config.yaml
activation: "relu"
balance_loss: 0.00369
n_kv_head: 4
vocab_size: 2048
norm: "layernorm"
init_std_down: 0.00524
lr: 0.00924
weight_decay: 0.028
train_tokens: 398200000
steps: 6077
Below are experts of layer 3 (counted from 0) of a mixture-of-experts language model. Rows are named router (the router's row for the expert), up (a neuron's input weights, with its number) and show model dimensions 0-223. Each number is 500 + 40 x the weight over its row's rms, rounded and kept within 0 to 999. Numbers have three digits each.
After each expert's rows: "mostly gets" lists some tokens that are sent to it at least half of the time. This comes from a sample of Wikipedia text that the model never trained on.

# expert 2
router:488475535476420528497514510504499518510481493512491568521519489544463474440501559474473453490536438584496464562547512562518542475506467462469484503520611520508507508505529468526423501528462499519520455473467481469473480615469472543541566510455509508486474493466471455461523454490480528492498445462522556566566459531460452469470589525509468487560472505567475497544481534524480452501477507541538474462460443585505531490600527517509553561506479462513519566539491456490500544489503508478508496498475513426513492490552560505522495520532513431478484519417509481491463508441457527437505493526485496471580575544478430541538488496459538477515488493442465503394546604481348440474438
up8:459496513503508409508537505539533505542482516594475515472512502516496467442598486534409478438513524495454527554475439498498530496558530655508511503465515492475540520500521559473482465542473512582479489487539498463531482546503480467533507541499503506525555524466510443522487454535466488460495506466510517521486532450488441460485443475498495427452534478468490489529509518453457444426550465465520531527502497469453483535510511498448530425486588463525521461524570479521500515584562513517524463458499536554407417601447520495581498417448500505497456612544491449448455504500536479490470457476548486486532552559462531529502553476468517470513468554503529444477583541429487542514500
up9:446553461497480512518490557455452481427427515453447499560499537475577488539536452498470473467469481512468485506471456541443516463432573506503497513507463508531534549502435536496520422538496548487558524478487592483514538474455545474499508504417527568425538485482465496503531462433520527504544525492546465472552442418453492482521523518475556501521547582548513541585470525505501414524503540590541485462512485537539462548487426463577471484513552520572500521463558391488543509487550494524515490503546494546433512487435428489537508526506544482466452562545447509509486476441550520500495466431468446495580530540476510492461557542494582547494474461531507451501538543469455483513484
up10:456555522501507546499408487532423505549466484531517473605541434513507466506535544516511573460497513482463407510534514541494459452514523524539503559493541486534506472531567486499517440488430490479530560532415451467512481488471510523539553465521564536474472399472437543516520479492476583477455543461464475499539478485440505502454523506478381552517491478508501519541533513493485477478516514500452462535555476512511470578513386518507559452494545453497509513578488485563565553468510519521491500536547527504520456468498502619446397531513502520534510511478440492520516498519485476392507496472487543487566488515481477527453532536502517450499536528510553454430425464578483563484500
up11:441526381495471476455511478541472481536405534529499518475480484547507467457533490514514529476473434568441441535468503513531570470515485533489524516502509577436488498544487557483501492417507490466523502526478504408417507493486503437524473553505511559473565501528470461500518565416496535509551540465504430504577446480521457464491484447531500555434501528533483502579499445570444480509501475491446508562458501547463498491581444497537515491532548499446511503434457445548445545478544516453509459577433454460526565505562468561452506460509524487530464514491502501557522528472520526470505506517521561541555503591550463498429578540543565557521462503523493447542469557509478457495512
up12:506482500524514508523479497480537470547512490541465506500454449480497478467557561527561460520517506429467471541490513456428547398452547532490481511532536503476534495489492519469519499516466538534539535465579570486474532527505525542467518432530463517533482553512526509516514479509522533591512508455450512480495402506568545496571532513504425528415530570508529485495433449524509525512572478493522531514535532530398499513533489506477387482438506451547521463494498497472473508482626478473484483543563482536501438467453508539452486631497521515529513505479439448459500545433513460553466471441504500492456420427528427471459564478598494504463417525497477522528520489459512486548526
up13:471494560579498494495505480569462515427549495467470527523615465460456511523457544494477392428537547536436463566500532547476509506566493478507517568483456485510584419469477530550477520493514505538523530504506434453475451495488494530452437428457580535481481579486531551453582489521489485450509503511469493461532458442519470494523468511397503564500429462498520536525457534481520536503523585505495544478506509490539438509463447517516490477524493502488471516461524591545506496429524511440530488480495558470571453576534491581533508442516480438464568476525564463556537473513551522509484511480459481506511455511488486469585479525480481531533486426527578476510461478496449541532463
mostly gets: " re", " de", " co", " O", " A", " K"

# expert 4
router:481500512452523567545495460475490464521477548508547469475537465525433500499472519480499528477448613579555546493429477515501491592547459546492519548517471477514507524522543460483561521477494454493480489509537503537573442542535552501502539419503387463442516470464578526486545548488523546510491504445449474542505543501528479578500426523527528587460467490517497476478500481419480543496519451486498463500520578586487583464501503490522491499522455471444495466440517480524509395440447476574536472521526483471501521464430505429519463510454506551503559494530500472506482446454434489481421460476503548518467477439518510493554499509493581522558584540522523483556493510562430506557473
up7:529490514495520568535465502476479495460519470451503482426493561512506544537501407502486463497529478454503515402542524434463448484470492547548514499499487478522536516553518502513526482450477492516526460454474545485524470468501537499481483456475452494561523518534506520491485546486481450404463574524542530496419509494585480517497447451566465551534519531457506437471475536488469512457543469487509549553496522574482546506545507515478536450407567456541457462448454498465452503542460523517489535446445489534488461559435540584552518514573553554477523444577522609528523515560542516515480527440541491552391516488503506493460528530485473496504527410510527429579453555493499576429475
up8:507483522473429507558475485536561541474479450526553455460452523489438452452473509426477502460471489474516535647479543525491469489535506517614517506488537445520507545501540481426501543481454476514542435451492488446416517426521464559524462506501516498514552481489490440453544512456510459480537522460480454537456505500501450495485558530467431507538513507503536566530471481415518628510489578500474534565466438579494520496407520432535505566450502482560483531486523520523495529488500496441496551522540533496465485512447448496511545496494599486532452487517518460501482527445516480537567541525476518497500496532513561478511490448568467509581462508517483518580507542403479515521523
up9:520522534520509495490546491542507521507465522482504476528442561555503553444462448468543527494498512569492447474482455490493492447480445484528451553433525486547476503455471538443522535507565475475458529501442494496496475529516595466446539532490512476562564517527500441437453490532507532557572493523526469488500487503525497551516484460532496598448496537530507539577477494568472485491454463523467506440574535530533526491440531541552477514480450471402425499519481496519483553466532557449557490442546534444544575553434503473442475480436472417475397510489425450465558493557558546463528548497493557542482471500443449508485483556437519445486486560495572518504499487475563426475541
up10:524485446513464497518486514498504434483569486465552524496531459500515544460554465473608539578462472527458490520514528569490464495520494486392487508464534493491533434448541470445557551514523491516497521504569503481474484522577461493467425427463575512506536541419486537509526426425417471555537491537494539518515546529461511476439523494431508506497503540506581518498451511482450436499514452564463529488488472456523465509473520582511515496512497482431490451562504485465422567516506507433478459511533475479495521466522413503545508564527510434440549571480537513505470528508455490492448614450539506504458513502512532588533425565529551506467537532545428534501511511487537520559490
up11:530529483523552562561463500480509517567547502451436517510552515502529444427460485455484462518505504608511466496507457535513544516469472439558486551485513469532434484545583580487500547457511506540469477446512504528514490525516469482476403515450585464510461482553468487471488425497502532458585474419520475583501545519476456467544489557498538471508487540493498542476530475500555562492534458520446479489489466534382436457544424411473475502469526509484480499569418532487546522508538461451494502469494531490494510505465489591487556528474504451512494531507502476474432551487500387467508467522483508513506540476504473496419574449552430475562472496501513519533546479454454572540518
up12:561463458472506513394545494547439489525464501476433472517559507523552497498488406504505451567475483515595498472528469487480507547549529511462482437524500485520560547494464518471437469471548540537496501513546481538570506523501466515459505480497550536515498470488474437542584496489533512476487503475454489488520538504457508516506525546508417480495596489553513514483589455438458549480521432524465509471507479484467491498496444483509561452428520543400608467521492478464501472541567512422465531445552438459534509455524495458530441502440517425517480451516577435533503496547438469558539514592453573502501503510501501545443397525471523466498491547534511498549492452479514442487465
mostly gets: "g", "v", "n", "ul", "io", "up"

# expert 1
router:485508469616493534475500481497497531495536541516504570527513490577443516503503507501563412475488497493499468583509526469490501518473564483524503499457547478492547494532499566450513523433501486494509527475491528472458499503535528504485479523455493521540503455549473422493535495542516435479404488503525488527498469550434443529497536438467494492526637457489495468455485469532519460535492486582462448466474552526467518519443551418486466403496513456572464504560469567552475474465507541404473505455569519482496509515501538474432560491515533442457483412442478567511440479547526445484508509472544496508506579548516541518450497481550500551550413487496463603441479529475547443479498
up11:506536497489515504473505549522491500538513508554482491506530488524516555485548441512448507510480471417531447472471538505493470421528539477482446476552422495541503398426452517469479525493511422504558480481539522502562485513396446548469412547515506479468519563518599569519463551475511504553493514557549516514476520484550404479521484531518510526495437476541470429414484509500565491539526486455415495519545439446505516489497544517510516445564444487485487498475483452551556475508491490459540564528524522464503466537512446501477510536490477518528452566486545461450480505528584562619544444521459545463517464445506505463495457532494477497595552484575465501435468537544457488539537
up12:441506528526496567473408589456544424495552474526471476467527537497435510559442496490471461374473511552450491460502531480533522418562496491464438540485403530406501455508536508528422535517500487485457481521457442562494513482458551531499557531514512529522515533473468480538522414466483534479510551468458485507457570493508461529530512528477477555478475544472483476456532517502514469556502477545533434465502498494566537471478475515470529525495479588593487473446513490481488558502515505499487502528431562592479460517450510497474458450502491603553528456478531478486544496508542509448616521530425513483523513541491508499521482542465439547500464416507525522496509551498562557487460
up13:502537525514476527527546521529591481491537505462477528439492424495470470376518448501494475514568429445457520552514589479529516479484520535557424425509429472534431494528483461481441513557462481493501504438452559463488519527522478467491490551497459519545461540565463491526532502487543427504487482517526536445517523491453589489533565473507508532478581523586549512484528511511442522518468482501561508503606493520477468432494541469544577454554516481510443519473479528518570453505525505510555508498520516560476568516508461503408483474539452452558480475546481523534513504470409497484513496395544450523494503470543528468551512536424466479486513491475546471552572492443545495483454
up14:521550522555502471509448527483483475552445547504537517518498463562550567452455432497517466472579517518487469530494438461436493405488530537523495488483482536494488514563531511455529448530511471426467458482543529506468507514489479540535479415519459555448539561526461497473495566488475519522429499493577596439477488480479442531434531440501479545507468571493405547528525450560465504497437521547461549482440489463499515521551472514524550471468520514503569490579514464478512516528458496469531523528499471497541455452493521521519530550505490503410472474482506522516511525465537394502534531633528452551510545432480479529477509591490511477490469532475432553506491458518495410407520
up15:422462512565493474531563483422499520522507464451505531457485493543473461545460526526406424546581499501495526503507526568464486518505458499530518510488473497496493514544493535524501491480444470496450565550455474535477500535396544550446469482490514519503465466534472524435531458473530488447475476532522550499520550534488567463549587474534417487495526535479501567482599518471537472501435416433516510512420514532564462468573484482485467493542551478469517503553510494543472497449489472509453550546552501535491516526549494466433468500526498466493494578501613539440432514539515529498528584473547410443534476513525505408493487423524496528517576468557477443489505522483540545526471
up16:524487542537512419469497476557520524502512484483494500461471544535484395504532516471585502459518432514485501459481585465497500534498514490549429519514424502534535506518451545507507373436500483485495523384539539472459533454569533519523486518527487516532528522579490467528475459531502506525462508408567483486473419500495409545527464574506528474539479434516475523512556568435514623512553468494537497495532512482503575440501559521493515457498525421469513534421504477491526404517500531497535485539494507492498532540459481541445497438395475547542470558489494547460472491536521571487485527511500423507444540465483452481493533454446514501470520463488518550486467541488520513553497
mostly gets: "\n", " the", " S", "==", "|", " C"

# expert 0
router:465448456477501531491495574536440504490580477514513460506423503557560545469493493456483433479527513515482529475540537533488473513531474458494484519567438497535518503463477527495463558467468545524602476576432492472449531507495459480544526541492385476499506503530464560510487532550471458537555475613463527522510534501520583506506409586396515475531505518469448502461467482500512473500555545483551550488560452447551525488461529453476466502528438558500554463400504445520526518511505470518505496506494434539481452478442505543435608527527473504489502509523467524511555532527449517541552460478482503481508554456502544501429471485489497460486498581478526514564458524545553577474554
up7:531511401564433560462526542475514460505550461468547472578495501525495508485489531544403593477525509532449406448531449516494488501463528430486472407569534503547469451462510477522547562450463566440482543536494472491545486482458489482485499531481556474570548538502482438505521450463546476543467463488456449503504633506504559471489450508478516592468477466447498486538462471491477552548508483513519530543564482481493484527523423418523505475465549509563547515494614541540500517532550562518492483475509548552467524545503438471469441478541434488554506537534490447544515501497462503443450510540505480469486441547493480537527490446479498524520473520451532585539490484503485502493510
up8:539522430503571412485518516427496524495439504502601552500544447471485494526509536504512423505532489499525520420602522559492483486434462496566490541499512525517495517452487611532472491483481516402442508469480531467454457481481575470467520516474540486498572554577514509559506518506510499504501458522572476496459464523459459479423510533448503545516542519463481580502502528487484489498443432523508492540521490546582526520465521498408454475462535461524482531487514486601467478536538494480494493465427498503488580526531427536519501509536447386505546503498524519558475459484504528504507577434563467525497457497539519489513454462463495575507426524441452501548450560460489505535510
up9:538557494524448428513469557581466509467510518534570550485436470553486552524459523543525561488553473522528456482498499483512522475477516552499547414505516495470522444567503513463500509586487515452493422528499442473540513504525401458563433483477507509519495545402462477573527515406533498523512476505463445475441522517496491524470486551553483459554570496542541485503563487467435597454475534514414487459519542470531491485558495513567441545546516529465498503487414499566507468448538503565548447437471470471569467524535505483440482578519541478546482470485480519485460491459505451485510482407540516453514470562517539499455475469552507606461521482477490517479508503459458492523525
up10:508493470589458471505458493495515523432432563555521447501542448539466530541456519540500509510536449510491520413461510515514449478488519460506452451428516545477496462480532551457518480507523486462508485492484525540474538495498518475478467538550555490508538457470509492415515494500511555562471504491530484489429551508481484444542508516479375460544493573441548456480545565528458512484512435603489522506497542471599524531518518469480558429453444525478549528515498453511530440484463529561594522504510528510491420453557531538517535482481543489446497564484556485495465532463503483477485443565573530422504504485521497467518522504492506621550405464482476515459581429471462524540524
up11:509534535508433524460510493586507455512566537539476505504399533476456457476531471490475451521457530496464472553493545481508500496500514495409523569539503471507528513466440463428459514502503573531473552490507526521474593451527538496485544530491528505532568494490544409450494522573500524567462440588476559509504463470520535450516469491456431535474515448523477495538553544471437478463529506475535506467492473513511533435513550416508571446479536528467495482513473422517556503395509551491513459470565504469537494500389514498465522496481490465482530439537579540435556553577549486523513475551434509514506468420495523532468483518412471497519430529507517504553533451483530514485437
up12:460551522552504494526469466512428526572447440554489546502467527575477553544421511474546495577462497484473442430451502487480478456516511424487528462502547501613521478484536482452452591544445496559461527439558483468462452441465498418526471430514526541483501518502531570611507466446498519420451543470537485556474509525476451493432488559404504542576476522532510530501562484462566521525498499456522482504458486510519510512412449477512454495505445527546472470512457497436448501552479493497479492514555481561467455549510478516538481437530481490481547458488506610523417469515459490550519491489487566488486558502515499496531492522530539524537538521503552455480467519501496491498558
mostly gets: "\"", ")", " also", "w", "}", "land"

# expert 6
router:508513493545526509530457474488546507467415469529420498502549529379565475538482491551497504475528515427473526527539475497515434460527467580489450476499528565495545514491505481478522557490511511459500488529460454452525579441520523486480433518531546495514562472499554534502534527492425466438531502465433504417458509521528529482445495553521455469434489512508585522516519526458522481565509526471476557494539434486428494576537483546592482559465521548455552547537482461488383539492487511501433505482520513517484501467552472457519481479496411517552502483588532525537494459534510518438552516498545521496452450526502467588465512533439463517533418516468428473533504446408522515522490
up3:436529489525465458531415513462446503445515593528495576430538515479545522469546537543507447542467511488406477505538505501455511469561504492500426470497492490467449448542561525500481522542403500560507551512502473508432534488525507559536473419495561445528527543519473517534529496510443510479543449441477499494488466485487465501504567491531501460554488498571568552516512498512482486585479577542461547564470507530513403519550433461453488485395449481446507472510522446462512549588532510512484440535552540502515525465454436547442424500549445487508490462577519512507459557511509510450502565545484511426450545497536561514483450517502459549514477530500551479504462513502525452514515
up4:467515548501551497443537499517475489488393473519582511553461606487537475504517454552484510468493530429460488507502439458532462552479471512544553515525487438537547530426491506533486490489486469457507479529493484469491504519510537600571512515487468562574494614434474526521517461459513515462533502441502516577591541481499505492474511591508555517487550469514490523482470480464526504447519559527499534423522426537516427419489532452499434549573489522493571488477528398495502468473510488506504556510472461548454471541537411495517514529487566449562532531439456482533533445469447519563418485490505526464456488470483511530490454467474505558496457528448531555506558535530483536501472
up5:522477536487542485568449437511510541529517482413455544548380449575493537413543529522442544534546473514470437552484496403520485470376557421477477489512510535521499426523523538509505579554415567559514504464486483572466522476476509532478514501455432511489532514572539459451511484464515426464503553483493493466506483488446469481451543530500479514480476551457617505501514519489459539435504475496558442510520480539539445544562481530466468516491443513521451490500489533481418486506436454474481502495519472565533519513527516491497506445494532494494419503489499496538516499485437496532555574511478512464548556486489501563460530556551461467530466524488535475534554521563521490461454
up6:475488496516487443480532465544447454495550472499526520461442500478548493487524467459551499496546507528598507543480475514481439434584480521518494524463503468525500452490626421514552497546527478532495478583519535510504553514576449491583480486522506404528449556428515492512558493524504442510503533483456500504532553502508515492477505577533506540586540483516576485501516501527490442497439422480461512470490552501479505473514547503515498454523486592473563465447461462531466538452482516545497508555538482565450448535488466543512461531500582542450428511466492533447563499475503526487440439440458428569434474546508488492524526423539513465474476583477496481436480559572489540468488
up7:491493545595387471542458558442496457560481508494509468495472479496522516459446516632468601546521494458507480524493487461482436465565560486551505467559546523453526531567409449593509466504432524443453503473491556534458486528446572525512486602488539499557547517547468550511497497483480497474454502529515525493435528487491535502471491531462542507496442508464475559526502462518560438502495505501501550501438547559547465442513537492506462434489467486562534541448449507409516444575445464461392520448465477475532519484479533536482435488463554515467496525476513482528458519478531496518479515553524476557500493535540496460405469516526515491530482496485496446507526518469522526455515
up8:548551446499503553500440558459493429500458554415465570449512531428469539498522594483525484561467461511469505489441502428517541549474450469504474434415484535566538559475494481521528488510493543503507533495498526467553472474568522498543488506524553499483452499562460506504492492499489525481484482550465467520451544491541531518460511456547481510517505489530458493482604543470520379463520471507569542541458471580468448548571483487456549482454435414513454468525523499531458489503494472507551491443528411538558498500498469438512512510538459512554476496566503535400498474463499455445479460515548499494477517571415592535513528476460520468546478485577473504536520522493538451516559
mostly gets: " |", " ", ":", " (", ";", " 19"

# expert 3
router:565482515501532449476488489493552496485566506486486505497455504489482477533557520524532526565500512420495534422478576544527530463466576495506538546466451491432497468473493560570532462483571471543429512464507498507473523473494464527465426453641550583479487510520445511544445490472514570487522499437570478478442549465464493447491516530414542524462445479490473483499525543552487551514459490462560529497454519438447475458565521464423500507480529602511458467577486561450598470561527429536502518497484549516486503515495494501533518467502503489496521492462511480573503522508519536562491494529512499486521478494490504346492484527506503466523481471520521451438554409472459539509506
up11:528495529471475447550467497558497489524486463478504462475466518531501523425486473503565481496436525435522528482471518519520508509446539504572526503473486539504457492490543515460509482578502435562578457476412489512475422529540483495469512523456554588509497485463500478505523499590474561543517482580417513549473503505502505487540495570542511516534507457515518498573523503498457462481483482525433488468502491559548550532506548482544498482510594535511471486502555546488585550588547446438482439453492452574446516497520476488516481555516360524429539472517476488484525501467516523504516526535506429532521390477471461429511423466535522512499473520586524558463407466468493436523504
up12:500448487452479475501524498564455494503540488528529525441539516475492448494500461486505535535458465485493508459564450450569439528542432477454473568467506462480435522533527522540457538531473499529637526461514462493515472495474515584512510521454543516493462561480504459485475520428440465528506519528509509517511549535501513504484403519553444476492522401566521496532464472493461473520549485547480513555445499485561474485555532479441594505506479465434569515503503543459527502531514457522492440518458424524451549523507458526519430484512502496498580491531507469488578504424513470547532495482497478471591504594544490488540459507527515427544510511496528439551554422483557400581444
up13:507545527543470410528452489539479503524523461541534432506459484509522481443546576475491458550491504561448481496489489511529502429479539542488507441465460513552565440537481445481548461586440525493487525520486504440480566490463526509513504542491524504570537516532475559549485481511504570534499493565500514473444420448465502464513463490419509545520520537579498472514509497449493503444558482508524456469554518443551474488558528468474503512492573472532485501540546539496483515552582501525450455492422427486459407475532434576449514519485522479462480489523499414526548504452466453498514466496490496493454464506557454421581466575442497484454490555485474430569586494537469484466583
up14:468557477572572490520507508499545537508515475544484564435545465461513513490506540567479439542480512498490504484506510413511468499469556477493550536486531529433466491533532451551510449558523494489467553529487432500526453472495458500561444464559414568530551483519571487495496411494436571579480443525441527505480526526559524458522471458534533478558455571476499495500515458457501451552454499563502550475430525486493524521488545470484531473489521570520535510533484529474498477383482494526517439498453596496489483543482495506502496462481552485488506526450573470539515529490442420412450431523468493469488546536593558517444447521480536477531521482423465486460503519425489493465420
up15:511457575467501526499554529448503463477495468481513486488541516518529570453547568441531566509464560443454467558520492509513489437574524461498520467539522545505504505509540492473522493467522397474555571517563477494487528404480521584501487540482505543504524565527494475470519486535532478553497473565440472522541499495509517480441547533475498556462477534507481495449509487559524516523503508484477548487445465423555501497416466520572438487463530467444489497525480448451507467546529500484506474603548520521531540565453403529449533465492439499401562511493507480487477455480451446415512570495540538514512500511570478538449524415478502512500441529518595450490586477450518496435484
up16:438488452425497507538584491565476488473456477477448578563561469457547518525542460462521436513475494500437501500568497527477476498504503497509511476499468568553500469575523456564557467351533503486537482455493487433536434538486505526524491439529548537456540449490498451432478489531478481452513584487496541455498461544493470494492468498508436481497502486488480544480568472495569494510504502489450527457461522613534562499594513467469483445587526485545481500484468580460517508524460500556446532573472555559474507529482477492472520493499414466518501454485514447463467549467441499470529444486531522509575490493520398583568490492482549502508421494516535490486488510516483486539517
mostly gets: " the", " a", "'", " his", "ic", "ist"

# expert 5
router:462526498477520466491488521489463530508476487501528423488527480458548493487505455503475519513488486553515515438506524472524525464511529505504472464530471477520322525513430515524502447571470526416479552539520478562533503421476481517483462573457590476542529543496477516484518433492552438520506514577538497400475437462526500457533483435542515488524537533457486525558509452514520533472513489497438453563515506503548468494451435497546557512509528442478481437494536539500522523511486504507457550507492469507512512512532457531531480512489526531513455524481469495383539521492503508448487571540461464533469396586472519453546498469544457446420584424522493556514492464602585465483469
up7:551459499515506444549529488519493483452528420501543455472442472469531501461492588521524466547457511495507494523554568484485571521507515504411389477520482454549483447454577467475550527490506468488531494481503527438496548540466452431560495447527496481563532536493465445480442543564456536502549496519577497511538509587486509506418533491558483461455530507504467470467468465501467537523516483506482498507450552544467461544511578561503514421440489518506475537483475602550480477419632480490450500483486527451525527548460553524494525551522495494530485479543419452479497472415499481470482567504505431489522570484483506538546463456528554583441470528525459447527508489504503496482530
up8:517430485551459545619414516467526465517493514512472426460444545504495491532471514491492494417538507506540473470387473516540495491585541508463521458453570480536573507471442527437553570491447438461464493509489509475478496500517491456553505524461435471447436535517472499463498489519508485524639535535481579506484572455532504564520487519527496538544460493511481515462520497552405572487579451458544510533509506492466487465515469476477557546466492495457436479535482469557538438534506491537455576506474565539516494527463585555554533483511472493484547465547465496485492484428501491552487526505546414516467505457531497524483556516496530549517468501520529489539568529507486452440456
up9:528438548527533453436546535478528436471492483474430555545468509491482518496567448481495537517534545555481500547431509532566563433497505464514480468467447554495495458511507547506462597449431474498452538540507497534509468490511549444541504462513500515517505541521469529441452490529495478495491494495520427474522437488495595446550485429555551505523535434499516506441498469466445543314521528523431496496500525490515533534488534465485496557501561447444445485519532508445554537478497472578504541582523529429465512457475534490503487511431459458562501487485516479563513505414494501468545546510496565447444481497576559518442552514437502518493508523484523509509440544525497541499497
up10:479570496498569457577590548539505513471561493521500522446393518529432499487487474474527600526500510453507456564498473497458499543476482481479491490573506487418484524501478397478514450520467477461499485471504500501545538437459442453513484510430581549526538550427506492476481514517520510514505525478457517454495495470454554513441439568486544491475555526532539598544531503455520524451564499517553593561483553501536501552520571437492539457539509534494487498494506500458443530503475519501475509487550486491451481533567483503446500474450575446518486510523497475434500473422526423511539525429550403508500478551477456471483487496488505533431487455449518475488494460610514450468514
up11:544517480503542455481448517520480481495491536446465436534460519479497551510492510539551572466485474465527552471551443496469495515531519579432491468495481563481553480559541511505474512509485518504445600522526548574484465505534478526546523481541558449418511551544544477485492518419505458533510488500506517468472576563475522447461491508530493519518520517489521491535512481542509413527423573458496455556512584491499457539521491453490558534455426479511553452449550432524445540502540491524522523491514581464482462463571513542495501520472538436464421485622452469473496434457446429525526440489464535500451537476529427507441506503515474460533466476544480479583413504577497543493463
up12:562540549547420472439454488542483462563544507444499509504519458511490523487483461461482522570486466479599449454558518496495485561411447583437496455458520426510433522550496505518526494466433504539524517560455537480512536536613408531511488578527462514510565505554506502456501457473448429461533501570530533489505506514520519509468387521543460489490446514437486556478481483508506526502480474494507528474472493553623545574489462492481463516446469499410542527477454537548537510513576495508459566525424533451494459475485505483509517476535441451566481567491491483522521454468489534501522450511502506455477519551499481560490521492494509488501523514483493527548441476489429435554476
mostly gets: " for", " of", " to", " as", ".", "ed"

# expert 7
router:513535497504483416484556466492534490476430486485486545529485516469546543528473448504508600525508407436476423544483387417453518510457451505485512451468528492515544499522528425436482461543514519553476473454542537489523468528503503469511547482478500473509414540504523467497439548460505541524486524495494469572532495503543574543547551438590480460496454498527528505490509515500498477417518485475475509522499515450558430519434462591462467480499528455537482529448492464487454538514517569471581493516436513523518532539522509580508402487539536527511476551553525494483531529508563483593513475490471470497470519403497479529501504480513469567429492521528569413577487535450507499481560
up7:552556448552582500523492526490434568490542459460581507544578541531519505485550526469535505422447474500463529471475509481395486498480490555524525533505472469531518454526484567546523537493475458449483515541484487529381524548522564492567464518581486545455444535488485496522504488458430527454485527533553441510473450510476545521528496517492516434495496497519567519507490438530491469527471491495522498548481534454495565468546424532420458486557541493532525538529390382413545493488514528442517498478532559435478535559498532549487448450489522485482506479507497447472491504455504461449516476523563470477512457536486476537550519491454526538548459484543419465526563465494447543466555
up8:508536544523460457547500510530523455491504520486504499495477500544555454527475494486468464494456509451576548566519434466453507481533508432517479465594440531532569487572555542445477457449460469545469518445558552482424460510542474552503465573540586499484536477473512505487480548522463484514456505552452589479518568462475426557482499460467499439497529452455494542466555557505504481547476407500474583531516426488551489469486513477526541436625441470496478522500520491600502467487465490470515518461455551450444508518476510454517463429540500501509498533479514420437513440522506580540517492555508421500539506465505494514498485461465481455555527524482509499555517552515476428557477
up9:460485520555462487517482531455502514554468488479504555419482492544504523552442557515499473483472450507498471491487454486465522547491576484542496459441479512487564484560456512490513535528531520558455559518470508463437490555512497552445478582517482500529481573429471509468461463538459465546486472555503535465498513482562535523508476482455477499489449461505496446484513495577521520457473473557524509392483473520443516559571487593549524547509486447477484476539528527471507473512481518531584495494441488529539514564459478519534511470533578482393584529460553454444542483523543498535450577445511528483539481534497520568449413526623446574466484491514456399531481504476492513462548
up10:459466538529468528467538527478511539468511558381485536465496514468532568537587521537449487475567458466523558526494484474536526485523510462454497503510503549495466539438420432514462533491545577425479448537554516484502465456543487533445550498549484532595476576505526440484504575473517466475499546547523510478528515465518483555518517531569515536510518516559582508470494549407497471486480492500425444433465541471550439520525454502442493470500468499507526452450464510418491496494495511485500415513461544466531530588556500491512505422477536509585571455473514538512532486454504452484521489455495531467506481560529443512478443582502538382443502520479484510456545474510498538460489
up11:521496562462514491514536518476487458429522408524488525485525523508539414538553443504467480565467470591537455519543538547538558501512584515443423466541552546541479474542444502571481488533440446533540525477491448423540459538474432536501470497462453485471503620472477557469502488535458466504530537508525526556556517466501433514548525473458478511586462485497450449489479535523494596471505504472459444550501476539492542469451456481532490501489473482494544446511496554543520468475528517467525471486498512477514483541428484447521546487523479529489460505537552516395504505472476521566526507538486531507431512453478482583532431507487458530473523448536589512411534513433543547433511
up12:459550573580481475476472494613427497585409491520512536466521499533465501484526511523507507473482469498424420561528460507513467442530457589502519403482545467519522525468496563494464531516567539459461495495540488496513523480448506504470529476517531496485539515562555469449481497492501481453468474470491532533512551489477481487458486482489449598498552448510474390514532520438490485499524532485503405493520586404458435490461497431524506496399442573542563483508480476501509532493538470533536478579487507530496539506531479520465534496539516514491517510488499452529533510544549599462479562482491542486417527512485464515517540564493510467487514532552494472528400512493541499402525
mostly gets: ",", " in", "5", "as", "0", "20"